{"n_layer": 11, "n_experts": 32, "experts_per_token": 2, "d_expert": 96, "moe_layers": [1, 2, 3, 4, 5, 6, 7, 8, 9, 10], "n_head": 5, "n_kv_head": 1, "attn_scale": 0.125, "tie_embeddings": false, "init_std_qkv": 0.0198, "dataset": "wikipedia_en"}
Below are experts of layer 8 (counted from 0) of a mixture-of-experts language model. Rows are named router (the router's row for the expert) and show model dimensions 80-159. Each number is 128 + 24 x the weight over its row's rms, rounded and kept within 0 to 255. Numbers have three digits each.
After each expert's rows: "raises" lists some tokens whose logits its average output raises strongly, later layers aside. This comes from a sample of Wikipedia text that the model never trained on.

# expert 1
router:150117107143114143131121121119125168144158137096120164085175099089128070131104145137119158090156149084129113118118140094119164136119179145105091112144137096117123155158176139151140126118114159103107156137118096162147111124109130148125150105
raises: "|", "| ", "S", "| S", "The", "—"

# expert 22
router:156104133173137109123084079154144162124117165119132126129111133137137103095140154157121078141119102122121147098132135133147141136166168115187087138142149109112146130125113115112156134121110138139114129141093142134103138151135125127092177082
raises: "ay", "en", "ic", "and", "ed", "atch"

# expert 2
router:121129119140139104132137152106118142123128103140141122113164114162109139135121115103135135152135108157116099125138129118118082111138111165117130125145144087152139132114123143129163154174136142114143152173128133135151161124134090174099138130
raises: "\n\n", " In", "\n", " It", " At", " On"

# expert 21
router:155119110154139153130104126130100124135186160092118098101113125112104107151138128142133104172127140122170161081113139122140106114151168094168135145156077101130111118108164094144128113152128127125140149151087152126113166191108157113101152135
raises: " B", " D", " S", " T", " R", " P"

# expert 15
router:129130128090121138094146098112135086163140112110184135096108085157135123104163105120116112144117091126148134116115137131091138123108130152085144181118083166134139111111094157114128083167108123156155124073155161071084111126107124115155135128
raises: "on", "at", "al", "is", "ad", "or"

# expert 14
router:155129131118120134157146131113130136127172133140143100096168140143071141112096117137122142128106135160088133135091106091119126103144126156098076124142123089166157124108118125110148160167130143127132104189143129120190144139141107157098125191
raises: "\n\n", "\n", " The"

# expert 9
router:115099113115112150102152105120173089124163113122109146148131141098099167090130139140096084137103113126125147080152145159086103126168096108160118127115122170129138141129094152099133158121125098128107132112156120103093127127138145121161134111
raises: "ed", "age", "ag", "ad", "all", "ear"

# expert 0
router:168123143097156120153104144107102155119113079133150167127127172127135179155138141151115093131157135124140114116147147115128159136154101174171131094148101091125140131081127094142138171118117188139136121124125111166119135111100111170145139141
raises: " and", ",", "\n", " in"

# expert 25
router:112146123151101147147174124100115155125112087110116147147106106138101194127078122141162147098119155140108115153140121150142158148088112092168130138100105068101138116134154121117142123130123112151119091112122095139143127109180148132105107112
raises: "b", "w", " ", "ag", "\n"

# expert 23
router:107129147125104110122137151172182132160129117165124129101102138138145134125124125162130134152149141086143126122123082088138070153152134135147106125122137104139115124150137175150130139190100140148143152142119098090162119107183133132166093132
raises: " L", " G", " F", " N", " D", " S"

# expert 11
router:131129120163146116111076161107090178132151187120088131145167131133111079125089155135126105079130146120157141129124111154105122115111167162115105118123139139125132145114134091158152124163104110106114148144138098159111146107119103148133127098
raises: "–", ".", "000", "-", "x", ","

# expert 28
router:158157119118132108149108150117120138146164140128122109149162151134114199151148101146155156140092170103155153104122150153105149137105091133148178101137102121174134134131149102131107145132111123136111089116176135114103172151146140130116104155
raises: ",", " and", " (", "-", " ", "\n"

# expert 7
router:132110125117126147121087140117109132123116111113100092154142116095112157065118147155124134100135172142133143146098112139084208098138128140121146131107109146146140159081128112127119144140156099152177141129145126140146117107118136142116106148
raises: ".", ",", "\n\n", ":", "-", " and"

# expert 18
router:120119080102105128143103142127124125134100161153149167169107130115135118120103135145100140116146168105102077129174146112179122158162127123130115125142127140157132132180155139146112153124141130073145121141092116126119104140115127119140110132
raises: "==A", "==S", "==R", "==M", "==P"

# expert 27
router:133134144140182117148149129134118113074128157175112112103125154135102081114147132093155140153145088119133125097141157158085161151138131103142141164130120151127127095139116149171087152094137144117093070145121160152148124121121117130145074120
raises: " and", " (", ", ", ";", ","

# expert 4
router:136128132164132138084116135135154140091091149142139147156138134165121156131115153090115135122099129097097122164142162128108184105107108105121168102143175136108130152161107112116124116095117141129103129122102138158142123118126138084132055127
raises: " and", ",", "-", " (", " in", " "

# expert 13
router:131148160169145102121159127146108137138142132128120107130140087110139109168114194117094147121140154150078089077156107131079117178091174124150144130172103166172125127102133157127092126149150139104093145122117130109121111152124148115101115155
raises: " ", "-", "ing", " b", " S", " and"

# expert 16
router:148097111162107139165126108149107143154139104124136154149140121107127172099119104112109156126145079132123119103162121139137155173121160101116139135111136142150132156123123083116130147131107128101081121147151123145114120126113102111169093115
raises: "ing", ",", "in", "-", "u", " "

# expert 6
router:132108150106120120124119084128134114115094131103156117130110132111144090078139161131122076151112136099153137096151117153139128096118094118130156145132137097088145131116123128119125080124147080111123131105130132122098128163098146054113157110
raises: "un", "um", "ab", "ib", "em", "ag"

# expert 10
router:138098137097168127107154128124148103134163144121118149119072126127107160116127102139112119148083105099149117110108125143115139153139122091083141119125102166093126151156125133145140139149134103100150126105130152108102112138087136089200105170
raises: "ail", "ad", "ang", "ell", "it", "um"

# expert 29
router:139163161117152142131103130118111142126123106127141112139163135112120139132114119124121150113171150145133137176104082081143165138101106124163130062095130174136145167090097140086131112101142140148143119148146143157121132112131140172124096130
raises: ".", ",", "-", "–", " and", ";"